Experts of a small language model: a softmax router.
Below are experts of layer 2 (counted from 0) of a mixture-of-experts language model. Rows are named router (the router's row for the expert), gate (a neuron's input weights, with its number), up (a neuron's input weights, with its number) and show model dimensions 128-255. Each number is 200 + 40 x the weight over its row's rms, rounded and kept within 0 to 999.
Before each expert's rows: "mostly gets" lists some tokens that are sent to it at least half of the time. This comes from a sample of Wikipedia text that the model never trained on.

# expert 1
mostly gets: " was", " is", ",", " and", " were", " are"
router,151,207,169,191,205,320,181,197,224,167,155,259,325,175,208,192,218,280,186,263,145,209,154,240,198,208,255,177,211,186,301,211,137,181,208,157,198,132,179,179,190,236,191,172,213,202,226,213,244,383,198,209,218,225,244,199,189,207,234,192,190,125,156,191,205,221,219,192,194,236,171,178,197,217,199,269,177,95,158,200,217,175,193,206,223,170,185,213,214,146,220,210,193,216,209,260,188,120,185,208,195,110,190,211,201,221,202,180,224,274,199,208,193,183,239,220,135,43,179,214,213,232,196,187,193,200,167,238
gate0,172,236,192,213,176,210,202,179,189,152,146,219,144,120,160,180,107,116,237,241,183,224,146,258,215,183,218,124,140,225,267,241,127,214,212,212,287,283,178,212,276,259,174,155,260,193,141,158,150,223,170,207,249,178,164,180,166,125,145,82,236,256,248,205,200,179,243,255,133,219,149,172,222,141,94,189,237,168,213,166,164,211,174,144,174,135,201,204,242,192,217,221,87,178,215,137,242,232,232,217,172,199,216,178,175,220,139,172,149,134,158,200,176,124,267,202,164,194,199,170,220,155,195,209,215,189,196,204
up0,179,181,158,160,184,201,184,225,216,200,190,121,254,285,265,227,268,225,137,130,210,166,247,202,110,165,199,219,209,174,156,218,292,113,135,172,152,151,212,234,194,223,191,134,249,198,161,198,240,175,187,175,220,221,161,232,231,277,199,228,188,168,163,209,206,158,211,203,252,187,277,240,117,201,153,176,145,166,170,274,183,211,116,268,230,257,172,247,213,221,213,210,235,154,203,248,167,237,193,212,161,200,249,284,233,169,253,153,203,221,273,129,191,262,188,175,171,264,249,200,157,198,222,223,150,171,202,228
gate1,172,165,179,237,158,247,169,205,212,171,185,111,146,114,143,187,170,166,228,150,199,146,217,168,257,175,196,164,245,286,137,267,220,160,169,161,241,283,208,239,243,178,148,162,164,173,127,225,163,159,182,227,283,227,215,167,234,202,189,222,215,262,128,166,215,235,228,183,243,178,142,176,248,184,229,214,195,219,207,247,193,225,225,258,199,223,174,258,147,182,186,228,132,275,198,137,182,219,174,207,316,215,162,215,172,250,169,166,262,194,209,184,148,176,185,197,213,199,107,233,202,151,245,159,174,190,215,154
up1,104,239,195,254,198,230,280,237,133,227,228,166,201,219,167,199,219,202,219,213,207,228,154,195,235,198,212,264,202,193,288,206,254,106,154,136,187,179,144,172,185,195,225,218,205,215,203,163,156,195,208,234,194,182,171,227,227,230,182,196,198,165,185,177,160,136,196,190,163,241,257,213,282,204,238,225,177,192,181,221,181,212,147,189,161,222,194,187,152,216,207,224,131,220,181,163,222,176,191,210,189,200,253,251,194,183,173,197,232,259,219,249,155,152,158,186,151,243,116,160,224,189,170,226,173,125,172,238
gate2,235,197,263,178,122,185,241,109,204,187,281,215,220,204,243,253,121,182,205,213,238,244,165,211,223,171,147,168,224,291,141,277,272,114,232,203,199,178,209,217,176,164,177,154,233,164,114,268,227,264,246,190,171,206,180,160,236,132,260,197,152,181,147,129,149,243,115,165,95,169,159,214,249,171,177,156,187,223,251,206,214,189,257,278,204,153,201,152,241,167,211,156,82,208,194,222,216,243,232,227,247,210,218,161,211,123,204,212,166,165,196,255,161,120,123,126,182,240,147,145,166,226,176,225,200,131,252,242
up2,138,180,195,217,255,183,195,247,198,231,154,122,172,178,205,153,275,227,203,136,194,218,240,167,182,222,246,199,180,121,250,128,145,267,178,172,194,192,216,214,209,224,206,237,178,245,232,138,167,160,139,233,220,223,252,198,167,260,116,223,258,280,250,202,222,124,235,216,277,257,237,150,190,223,222,194,253,221,131,195,214,211,133,145,173,263,191,289,175,254,216,219,274,185,200,165,167,131,162,164,148,190,197,252,200,260,215,209,237,241,165,144,221,235,282,265,221,189,216,275,254,129,204,181,203,301,191,138
gate3,169,209,210,178,179,184,213,159,181,204,230,221,103,233,183,228,197,175,208,200,239,207,156,255,223,208,124,200,240,191,227,293,149,151,228,273,139,182,179,108,234,150,182,206,175,135,224,196,257,183,251,238,268,147,252,160,228,201,204,168,195,224,201,244,255,176,203,197,80,221,165,210,222,246,173,191,226,213,211,216,230,166,183,184,225,161,205,168,137,214,243,186,178,249,192,234,155,203,179,202,144,206,190,199,221,165,36,214,251,242,205,206,237,178,221,135,182,157,113,187,128,170,175,214,162,211,208,205
up3,179,128,216,252,174,141,201,228,143,238,223,154,122,300,117,221,130,171,212,160,205,196,197,233,203,212,116,224,271,232,168,164,216,121,191,209,203,255,190,186,197,202,203,192,186,94,168,276,191,193,259,199,192,205,113,215,148,179,174,173,246,147,212,246,215,252,172,209,141,251,197,164,232,205,137,126,178,156,257,231,184,161,201,205,159,230,205,191,185,190,249,195,169,260,275,124,183,183,160,217,268,158,213,156,195,188,199,196,115,196,231,223,166,239,227,154,224,145,207,252,160,140,241,166,181,221,173,277
gate4,155,272,211,193,220,243,184,217,204,197,285,197,227,219,170,199,152,244,138,178,176,179,180,185,266,188,293,188,171,222,285,216,192,230,178,143,162,85,187,172,160,237,199,158,200,224,198,244,258,232,235,213,244,173,208,206,170,226,201,181,162,218,140,179,212,155,232,218,286,238,188,232,206,184,200,122,239,189,279,261,223,248,165,146,229,209,160,226,158,230,155,183,108,232,181,200,179,166,218,136,176,191,217,201,154,125,220,201,220,219,193,221,250,185,191,244,184,202,215,205,225,205,257,271,282,180,193,209
up4,175,196,229,186,252,123,198,241,191,205,203,237,192,231,238,273,144,214,277,190,180,218,284,168,230,145,193,234,220,233,138,206,216,210,201,212,209,119,249,244,223,203,170,209,248,204,187,176,243,240,235,191,197,159,186,194,158,203,146,153,210,142,225,215,151,271,226,236,200,198,245,242,172,136,179,186,223,170,200,205,184,100,228,253,189,202,204,143,216,262,249,280,196,283,195,192,219,202,175,264,135,184,189,250,245,230,249,270,238,177,223,176,198,222,243,248,203,226,190,253,145,200,218,204,167,233,106,118
gate5,229,171,197,115,203,178,120,217,154,183,216,194,168,181,202,174,239,120,194,176,237,219,222,184,177,306,97,197,212,199,165,186,231,196,164,183,184,112,111,204,227,298,281,240,240,192,132,199,205,152,161,196,148,243,153,103,173,181,249,214,244,221,196,205,182,154,226,201,123,189,126,181,213,139,147,174,221,179,218,140,114,182,164,192,178,263,258,181,108,181,226,154,208,153,208,258,172,212,272,221,173,191,217,181,263,240,169,277,113,216,216,158,210,190,251,197,228,138,237,207,127,113,128,212,203,222,216,205
up5,178,270,204,285,147,210,181,249,216,168,313,218,210,219,221,238,190,268,173,209,132,214,202,212,170,159,233,186,222,240,183,243,242,165,270,187,165,191,187,254,216,197,147,157,244,253,229,176,214,205,185,146,222,176,255,259,293,208,212,163,150,175,228,250,185,199,186,162,229,209,171,264,210,251,239,152,278,268,269,223,186,172,216,139,140,181,196,221,264,208,181,162,175,186,162,110,179,196,151,215,218,140,201,196,184,230,189,216,319,149,227,235,228,196,132,207,161,315,245,190,215,246,238,189,175,176,182,253

# expert 0
mostly gets: " a", " P", " U", " A", " D", " B"
router,201,249,197,185,154,177,211,209,182,188,198,201,195,305,229,185,181,113,189,161,225,196,104,127,187,215,164,145,143,254,197,192,190,163,215,180,171,278,186,195,230,223,221,162,216,201,186,200,142,231,219,198,188,227,187,196,191,191,276,192,189,214,196,210,164,186,226,189,198,184,201,155,207,187,204,195,207,255,228,193,179,207,168,211,197,215,275,229,197,227,213,212,202,141,221,125,209,204,220,206,211,405,197,200,192,204,198,259,189,192,200,239,197,254,226,179,199,111,185,247,201,192,239,203,211,167,203,197
gate0,239,122,219,181,273,193,219,245,153,194,152,191,249,188,166,137,252,172,127,176,184,249,205,250,200,262,210,127,227,188,213,130,129,168,266,239,120,287,230,212,231,161,157,207,212,269,172,199,221,247,123,255,149,184,207,221,166,191,180,241,173,192,235,275,222,235,283,176,266,187,188,239,186,240,136,220,240,245,173,164,169,202,179,185,158,253,190,184,187,185,175,151,283,291,229,199,207,158,165,205,219,140,163,219,173,170,179,182,255,241,124,244,228,137,179,222,261,182,221,222,193,222,224,237,194,199,250,170
up0,189,287,161,230,148,178,181,203,242,225,244,205,184,216,187,287,178,233,228,201,236,160,188,132,168,193,184,251,145,231,200,260,226,250,141,181,280,101,200,206,183,217,215,209,185,150,207,199,184,193,244,130,243,233,216,161,226,194,236,166,245,222,164,141,157,205,148,186,148,190,186,138,193,139,256,190,164,130,241,252,260,218,225,230,205,176,187,167,197,182,228,224,164,103,200,167,230,191,246,204,174,245,233,147,239,219,160,204,210,138,232,174,134,235,197,186,154,240,183,163,206,181,188,203,223,230,174,226
gate1,131,133,221,321,246,178,155,135,290,222,189,214,186,204,160,119,214,271,195,200,202,145,212,186,242,240,230,162,262,248,175,168,200,186,127,213,257,213,150,131,250,179,212,221,201,156,123,132,199,248,170,268,190,206,290,195,185,157,177,203,226,194,126,180,288,175,251,226,261,215,157,278,178,213,138,212,212,186,175,171,209,180,216,193,268,235,214,167,286,175,223,124,220,225,150,145,164,170,145,193,144,257,280,223,258,151,195,226,196,229,219,204,284,218,79,194,187,266,166,178,216,209,182,150,175,174,177,192
up1,237,256,217,153,201,233,161,206,146,205,275,200,224,172,190,166,197,125,248,176,138,214,247,173,252,201,194,185,148,102,176,243,221,206,249,246,172,184,268,168,204,170,235,187,132,239,214,165,222,160,230,202,226,328,190,172,180,177,204,219,210,241,245,182,206,183,148,115,209,230,232,216,268,201,253,251,186,115,91,138,277,185,236,241,185,204,192,220,179,211,197,257,237,154,164,331,220,223,267,239,257,271,137,211,181,239,242,156,220,202,201,198,175,124,281,215,196,185,156,186,208,210,295,221,220,221,225,174
gate2,246,211,269,176,211,220,216,202,278,218,145,261,190,187,152,239,176,73,219,200,227,144,103,219,223,209,170,247,213,216,176,143,162,209,97,274,134,221,230,179,261,248,138,114,162,206,223,173,271,195,210,251,227,193,204,183,215,125,227,213,182,218,171,245,233,150,139,175,146,230,175,200,205,168,130,189,160,236,213,211,204,183,194,203,218,151,188,184,205,200,213,209,198,174,181,145,170,184,252,194,240,231,177,182,198,134,108,255,237,205,137,248,185,259,192,172,182,232,218,216,233,202,206,156,191,268,251,227
up2,204,197,189,212,174,217,135,253,166,179,177,244,174,190,188,198,160,226,251,115,234,190,163,219,237,122,237,264,200,165,183,214,196,149,256,162,280,249,122,206,194,135,213,223,122,239,174,184,220,148,195,210,239,186,224,231,267,159,143,187,226,249,133,137,196,287,173,217,194,163,195,198,265,217,190,168,195,151,182,174,60,214,195,222,254,305,280,237,206,235,132,272,292,232,251,231,242,212,167,190,192,201,179,201,168,233,182,226,189,123,123,227,170,215,226,173,230,202,268,186,253,191,217,179,245,126,190,199
gate3,213,172,149,144,142,167,209,201,217,242,188,191,208,185,274,153,240,202,212,201,199,237,245,162,214,212,204,218,213,155,209,218,251,217,248,198,220,176,228,250,115,154,279,223,222,220,229,184,227,226,143,242,175,120,238,201,159,195,228,204,216,228,226,257,202,148,240,238,123,158,250,178,132,150,115,237,245,227,265,148,199,224,211,212,256,176,111,236,245,242,200,170,155,203,256,88,199,268,220,200,158,226,261,229,236,230,146,198,160,176,202,158,257,188,164,185,191,141,185,264,126,243,139,220,266,175,198,244
up3,233,229,226,278,192,233,245,147,238,229,244,188,169,182,267,183,173,232,223,227,181,204,224,197,191,224,160,252,209,211,171,172,215,197,202,236,153,187,120,187,172,227,208,198,158,230,206,229,189,174,193,244,191,165,231,237,145,202,180,128,203,238,151,214,152,197,154,232,205,204,197,181,97,155,144,208,209,233,243,186,201,266,193,174,218,244,158,258,262,169,254,120,203,204,238,254,135,216,192,196,203,162,168,204,280,232,192,171,208,185,171,253,236,280,251,111,155,131,188,220,187,266,132,143,235,216,144,182
gate4,171,165,148,193,205,240,222,207,257,147,150,160,201,181,284,186,197,260,196,219,180,192,152,252,225,234,232,241,169,171,193,261,199,249,176,163,293,250,240,183,262,229,153,194,218,163,166,236,139,211,195,203,239,155,280,207,225,207,161,167,219,233,262,173,173,212,215,231,271,215,221,137,215,175,209,171,177,188,234,106,272,170,207,279,208,234,181,152,192,210,227,215,185,246,257,223,211,274,235,170,255,176,272,214,179,286,191,200,179,212,158,227,200,214,172,114,238,97,190,190,165,219,200,206,227,158,186,202
up4,179,188,185,227,260,184,164,170,228,199,260,207,233,184,237,157,221,150,225,240,243,220,205,185,147,135,139,192,117,222,219,261,146,146,232,170,180,220,211,189,234,212,165,202,178,202,217,126,191,161,155,115,183,182,223,193,194,249,188,168,167,223,220,189,161,192,239,245,245,207,257,152,260,273,195,161,220,192,207,149,232,227,205,257,162,213,200,277,179,269,242,179,242,165,216,195,223,179,228,213,193,110,209,199,237,191,243,239,192,215,237,253,140,246,210,199,262,184,236,165,188,168,182,226,243,187,180,181
gate5,174,89,201,192,220,186,253,141,178,263,192,244,155,185,139,221,211,239,193,202,198,180,105,267,212,145,178,235,224,125,179,275,178,183,182,133,259,189,220,210,203,284,212,126,224,281,178,159,167,233,173,241,207,234,171,137,182,251,262,152,234,199,211,238,82,157,176,219,111,194,213,222,186,139,157,227,204,188,222,114,197,166,183,159,134,128,210,252,233,225,165,123,183,267,193,217,193,231,227,191,196,213,153,152,186,112,227,184,235,107,196,168,224,178,199,139,200,188,142,120,213,181,214,158,119,220,189,229
up5,270,226,177,178,217,195,214,194,147,154,190,255,170,134,145,208,141,97,250,262,272,202,244,202,143,266,101,176,192,219,179,203,194,213,167,245,245,114,170,225,253,164,153,189,242,159,216,181,137,227,205,205,181,135,166,246,175,225,174,294,193,239,264,199,236,186,163,182,173,166,161,144,208,232,220,166,210,229,222,188,273,251,220,151,192,244,202,247,223,237,150,305,157,257,219,222,178,183,236,121,231,188,218,189,196,263,164,172,202,234,175,203,163,160,209,164,144,168,173,238,149,204,280,208,208,187,238,205

# expert 3
mostly gets: " years", "ation", " States", " Party", " film", " League"
router,208,153,211,208,193,161,230,202,207,199,240,209,174,150,185,169,28,271,200,219,251,207,257,294,200,196,157,220,333,163,190,196,221,221,189,240,166,249,235,198,195,140,195,306,106,198,180,177,223,233,193,204,248,206,168,180,295,202,168,208,198,213,216,188,266,189,188,209,190,217,221,332,178,196,183,211,183,167,164,224,195,200,212,235,131,189,299,186,180,201,148,244,202,259,151,195,196,214,172,196,213,167,223,201,192,198,142,217,196,223,203,167,220,93,168,214,198,308,235,202,210,203,234,192,200,146,247,205
gate0,171,263,180,239,130,225,176,184,202,240,180,171,242,158,223,221,132,213,223,216,192,230,159,167,147,136,130,209,245,249,194,217,178,153,163,202,204,232,186,164,219,173,292,152,119,189,241,215,180,175,249,173,185,271,181,224,263,252,198,121,175,197,239,199,244,197,185,196,175,236,205,196,202,215,223,239,210,282,177,205,176,202,138,193,211,180,199,194,113,239,225,226,229,307,209,198,147,207,241,288,164,188,241,214,270,230,232,91,64,240,237,190,189,266,165,293,260,190,246,224,183,141,242,176,221,257,180,199
up0,126,245,209,207,181,168,202,126,193,232,290,160,213,124,224,185,209,234,206,180,131,192,191,176,189,211,232,183,234,209,196,206,123,106,137,209,227,177,170,230,219,223,214,213,174,179,210,192,214,154,194,187,164,184,242,293,176,212,91,118,259,228,152,279,218,250,173,221,155,239,232,243,196,200,207,219,251,217,232,204,193,144,166,180,218,229,191,143,212,230,187,164,211,188,219,211,204,280,158,206,206,189,245,198,231,219,128,128,130,178,226,189,207,174,200,195,223,140,230,308,190,167,149,135,161,200,146,236
gate1,248,159,122,202,194,216,240,184,153,248,179,224,214,252,198,187,151,215,184,170,190,166,196,246,166,176,194,159,262,140,261,106,185,218,172,202,238,140,168,320,209,286,139,205,135,249,202,215,217,258,180,226,129,221,226,189,109,243,220,211,186,182,171,203,158,147,244,205,158,216,192,249,194,192,192,233,206,236,204,199,198,209,102,203,243,178,220,220,190,199,183,257,215,192,199,202,141,263,175,243,240,264,172,217,259,176,105,124,221,218,157,229,133,193,202,191,148,144,201,178,128,118,159,291,127,175,260,195
up1,194,187,173,190,151,180,212,196,86,241,231,197,175,200,193,210,168,246,228,173,209,117,231,165,169,243,179,227,266,186,171,168,233,179,126,261,195,195,234,261,188,261,144,194,95,199,249,208,210,219,215,184,151,204,219,202,89,226,220,183,187,169,206,213,191,210,188,222,201,181,159,198,221,184,209,259,193,248,258,199,177,185,154,251,231,190,244,280,209,206,162,208,245,226,204,135,206,241,209,128,286,285,211,204,210,159,159,159,205,223,205,206,198,203,149,108,182,176,203,190,147,256,167,269,166,163,184,168
gate2,191,183,205,196,280,254,180,223,278,137,141,237,196,196,222,229,130,134,176,159,230,209,145,202,63,246,223,190,213,229,191,224,126,224,92,183,192,279,287,147,198,252,140,197,178,211,226,186,209,223,153,200,139,269,164,203,171,160,210,153,109,250,191,203,232,255,243,209,124,248,171,197,238,214,219,143,191,195,195,183,205,247,159,195,110,204,206,216,154,249,189,167,199,195,194,207,137,245,139,217,239,228,198,177,165,240,185,136,133,240,174,206,193,219,264,174,177,180,155,239,178,192,164,200,232,209,185,236
up2,93,198,237,181,153,214,173,185,183,136,196,162,124,163,204,165,229,227,232,260,126,207,213,247,249,175,188,170,129,214,185,160,241,159,248,187,170,175,190,236,149,135,204,225,243,235,221,271,263,217,184,214,235,101,118,210,222,205,197,199,261,194,182,222,219,242,154,195,213,145,194,264,168,175,250,215,166,224,198,165,140,202,205,165,218,176,233,296,249,204,206,211,169,178,284,171,260,192,202,195,175,139,127,181,204,217,265,146,292,200,233,203,189,184,180,237,112,175,281,164,178,166,197,265,188,201,229,156
gate3,197,95,213,135,218,128,238,187,214,172,119,188,186,243,169,214,133,169,121,198,220,223,176,238,256,199,129,139,211,238,209,216,235,266,206,138,115,235,132,189,199,133,206,176,252,123,238,263,199,209,181,207,269,174,214,184,147,208,154,192,127,84,215,215,179,221,211,202,176,200,166,171,167,236,173,117,138,187,225,188,217,187,165,103,229,169,183,240,200,176,163,147,240,122,163,181,224,217,226,196,280,241,131,228,218,173,165,176,319,186,164,221,184,245,170,232,232,211,198,204,241,226,266,240,208,207,214,148
up3,229,83,169,160,235,162,214,183,179,123,180,216,228,221,192,197,146,224,138,245,177,146,191,267,251,194,168,232,155,184,217,205,170,261,179,151,99,194,205,165,226,181,179,237,244,165,207,214,138,183,181,187,271,182,197,185,178,174,75,172,250,92,236,220,266,191,222,164,230,176,196,193,212,268,202,150,117,194,188,259,169,174,191,105,256,124,202,228,154,149,224,182,221,151,220,231,197,221,223,224,294,221,179,192,241,224,123,170,256,212,186,216,170,204,166,188,191,206,144,240,256,237,260,178,198,209,190,188
gate4,147,144,203,174,260,234,206,260,169,165,199,236,165,176,199,260,183,225,219,204,220,254,250,178,205,215,177,154,188,78,218,239,159,196,189,164,204,134,212,204,247,144,179,185,219,124,204,128,208,267,244,218,182,252,151,187,180,186,174,239,140,193,198,185,162,181,246,206,169,169,308,174,196,164,195,246,149,157,280,160,228,182,259,239,181,204,256,163,308,179,233,251,99,196,249,166,303,261,250,259,269,219,178,205,243,242,161,239,214,200,229,178,188,230,224,183,264,182,143,247,193,235,199,141,93,249,222,197
up4,247,200,156,209,180,163,166,213,286,163,253,233,223,225,206,261,237,222,269,275,184,165,159,267,245,215,173,267,203,212,288,125,257,202,249,242,178,249,255,205,227,249,170,223,193,253,195,241,160,185,224,206,219,179,251,250,170,133,186,198,187,171,159,179,179,244,129,147,238,177,119,214,251,279,181,147,215,171,146,219,233,183,176,302,127,281,208,245,170,236,184,155,215,206,110,182,145,177,167,201,190,148,197,176,245,158,227,101,189,258,170,252,187,197,218,171,200,144,260,170,238,218,244,263,292,170,149,221
gate5,233,161,237,242,222,183,152,162,189,287,167,225,213,169,168,173,231,199,150,259,151,260,212,239,169,210,156,269,185,205,227,211,244,240,120,203,160,185,231,189,176,163,199,126,225,136,265,237,232,104,194,232,194,163,264,215,271,160,210,249,273,195,237,165,202,209,170,191,175,138,192,254,153,226,252,138,171,181,146,170,214,286,237,202,176,235,111,187,173,187,218,238,170,176,233,243,245,240,143,180,190,204,137,229,157,168,172,187,209,182,237,225,195,238,245,217,110,216,251,277,126,175,208,193,161,205,186,185
up5,214,259,177,205,202,210,224,213,197,145,205,225,160,248,267,206,208,228,169,172,179,180,182,195,216,159,190,172,179,135,117,224,139,234,219,194,207,122,196,234,178,170,224,289,209,245,134,152,241,250,167,174,210,201,196,117,223,185,188,139,223,264,148,224,191,219,227,201,204,196,204,224,158,296,166,246,155,193,179,172,186,187,200,160,215,219,252,205,140,266,248,215,172,229,166,197,142,160,238,259,211,284,268,137,225,292,257,159,163,232,218,213,205,177,199,203,262,175,142,230,261,212,189,136,258,222,267,165

# expert 2
mostly gets: "The", " the", " his", " The", " their", " this"
router,246,185,248,217,271,122,199,192,190,257,200,127,54,190,179,237,223,156,228,116,171,185,280,195,222,177,174,251,131,204,160,213,216,239,181,214,224,187,205,232,177,229,183,216,229,199,204,195,170,49,185,188,163,146,182,236,177,202,122,210,216,226,235,210,199,192,163,216,215,163,211,187,217,193,211,100,230,290,245,191,202,220,246,177,194,217,144,167,195,224,232,89,208,142,190,183,211,248,238,195,177,251,197,196,213,174,216,184,174,90,196,172,196,210,146,187,235,258,209,162,177,183,156,207,197,311,182,150
gate0,178,296,199,221,201,283,165,151,282,233,252,176,184,246,188,255,178,155,272,218,149,200,189,163,198,216,211,230,172,186,234,222,220,206,177,154,151,208,178,189,281,166,210,211,212,172,194,247,160,214,208,148,184,201,227,260,160,219,262,223,180,259,183,189,191,130,178,157,305,206,214,171,229,175,150,229,283,264,149,177,208,172,160,191,230,193,205,237,186,205,196,164,208,200,139,212,227,251,206,211,147,162,190,170,292,193,189,187,182,218,217,246,255,192,176,293,260,226,145,161,222,132,165,221,146,232,167,195
up0,172,188,157,129,269,237,183,142,235,164,273,174,145,167,191,213,187,139,254,196,216,250,205,161,189,225,168,204,235,213,169,188,192,232,276,184,150,167,233,192,160,185,205,181,205,239,179,222,267,145,215,252,210,205,211,200,224,136,148,186,284,213,202,172,222,169,208,193,177,222,218,262,189,158,179,209,176,126,183,235,160,219,158,208,200,199,264,201,233,178,243,190,156,84,150,194,249,224,227,205,197,238,156,165,222,212,174,266,142,181,194,221,196,169,172,191,228,247,249,188,142,228,184,179,225,190,162,192
gate1,190,173,232,211,233,264,162,240,162,164,153,245,225,224,228,255,182,216,205,240,210,184,246,150,199,223,258,205,251,207,206,202,229,282,153,193,136,195,188,188,228,181,171,270,299,229,282,185,237,161,154,248,233,165,205,253,234,206,242,126,155,266,217,211,203,230,232,228,217,177,149,181,227,247,187,204,176,204,173,125,341,182,173,165,191,198,138,194,229,216,144,112,152,182,234,135,230,192,166,196,196,231,128,196,208,181,293,213,164,201,193,226,258,187,262,226,179,176,234,192,195,165,186,230,225,163,200,207
up1,205,167,241,205,159,191,128,127,170,162,172,185,223,138,200,145,214,130,281,204,230,154,224,237,184,215,192,276,168,230,268,203,279,232,158,154,195,227,135,166,265,183,122,250,267,244,253,263,173,216,161,130,215,193,151,258,214,247,184,157,201,265,249,222,267,216,220,259,249,230,148,199,234,192,257,176,205,251,138,193,217,115,190,211,178,194,220,193,256,185,177,141,193,129,258,148,193,143,187,110,259,230,173,94,179,231,268,216,172,183,242,238,245,184,157,183,174,165,187,168,196,136,206,143,206,188,182,255
gate2,259,150,178,247,184,211,210,171,193,181,186,184,213,252,178,204,193,179,190,208,244,192,128,195,169,183,188,103,309,182,259,202,209,263,234,142,204,214,173,206,262,201,215,212,220,204,176,131,210,180,188,157,149,207,211,268,146,277,242,191,183,197,213,138,164,303,191,166,230,210,147,156,254,155,146,191,246,199,200,174,233,233,163,112,185,245,239,234,248,291,173,235,185,179,150,257,231,222,204,214,153,196,156,219,143,231,234,224,136,259,178,239,263,201,264,81,190,262,226,208,196,170,206,232,235,203,194,195
up2,173,204,216,136,196,222,158,234,171,183,217,250,171,165,205,194,209,215,191,237,231,187,192,202,197,148,135,155,209,236,208,230,204,232,178,218,229,222,152,125,233,198,227,130,169,248,229,187,231,206,244,179,240,186,222,153,226,196,224,195,177,286,187,185,140,200,187,272,310,228,228,328,174,174,167,210,206,258,164,156,196,229,183,182,193,245,185,220,233,161,162,211,288,139,220,180,214,149,212,239,274,130,180,264,202,213,244,230,171,153,197,193,202,258,219,225,231,157,151,218,173,250,226,264,185,212,169,209
gate3,194,198,213,164,236,254,192,225,220,252,223,212,217,200,163,234,206,192,179,232,170,194,245,214,218,206,215,193,201,215,110,180,164,167,189,189,165,116,218,149,182,205,198,243,226,125,175,145,246,201,185,216,130,199,153,117,181,176,263,219,187,196,197,141,210,214,109,178,227,212,290,174,191,215,223,202,178,188,195,263,217,208,221,204,96,151,237,200,126,122,144,174,205,175,192,199,164,175,148,174,208,210,199,186,282,168,148,183,257,191,215,148,235,202,216,186,139,195,151,136,186,218,206,190,162,275,200,166
up3,181,208,88,199,225,184,227,172,198,184,231,183,191,170,183,178,239,197,272,173,135,230,191,237,270,190,127,186,147,270,199,208,139,283,242,212,207,217,208,187,152,229,207,241,171,241,216,123,203,152,197,122,203,212,213,234,237,188,214,193,136,134,266,164,248,265,172,154,267,200,203,187,255,217,181,306,168,224,186,261,208,240,183,261,179,222,174,208,196,215,223,214,248,225,186,147,228,188,305,244,217,189,258,207,227,232,174,137,94,159,213,202,206,189,161,200,264,207,155,208,231,198,210,153,174,140,149,218
gate4,108,280,206,168,173,187,146,187,191,157,219,217,237,205,169,176,234,172,176,238,204,160,244,169,184,196,315,230,196,238,209,181,230,149,199,162,278,217,207,260,249,190,250,233,103,203,136,162,176,229,183,218,211,219,232,195,265,203,189,183,193,228,89,224,198,199,245,260,208,208,137,152,230,167,129,231,137,137,254,244,192,231,209,205,233,222,239,229,189,159,233,192,243,184,196,219,113,193,227,263,274,216,121,151,215,165,174,185,103,165,236,183,159,149,142,158,121,218,169,216,222,211,149,153,210,235,251,227
up4,116,286,196,198,216,238,156,167,228,197,176,126,239,183,223,287,167,145,180,153,126,118,190,243,186,221,185,222,228,241,218,241,167,201,218,257,192,245,246,174,190,235,238,201,215,261,164,212,160,219,174,220,215,214,243,230,114,217,202,222,161,208,161,199,223,203,208,210,175,197,240,206,239,193,221,246,213,134,224,179,255,187,231,193,158,228,224,70,241,182,229,183,215,204,140,170,188,266,192,239,174,222,248,125,157,235,202,235,222,232,221,197,153,230,244,143,216,142,196,209,243,230,208,212,214,199,220,228
gate5,197,223,265,212,166,192,201,260,255,201,136,207,271,187,246,247,124,183,180,190,215,235,215,185,190,139,226,148,212,138,159,216,174,332,222,257,226,274,205,210,158,242,259,252,236,213,199,198,248,189,278,186,193,239,173,294,134,206,151,225,179,179,187,204,214,245,168,220,212,163,151,200,232,213,252,169,249,197,177,223,213,127,142,200,158,187,213,183,152,179,164,198,190,137,230,205,235,192,237,231,201,202,240,179,204,255,184,219,248,127,237,220,228,176,167,140,248,255,185,294,206,194,291,170,187,133,219,221
up5,257,246,258,162,206,185,235,214,228,169,137,187,143,198,137,144,202,168,197,231,229,155,159,206,172,179,172,163,126,176,186,207,217,279,235,184,196,251,214,151,232,183,232,231,177,284,159,189,228,227,180,187,266,184,185,230,207,224,130,242,148,207,246,178,146,238,129,228,206,135,135,159,212,232,140,264,144,234,188,211,131,111,184,196,112,213,167,212,211,172,136,263,254,163,215,193,260,241,174,185,192,189,236,135,162,222,221,161,207,146,216,208,234,196,263,213,256,180,219,233,192,246,128,256,204,165,154,180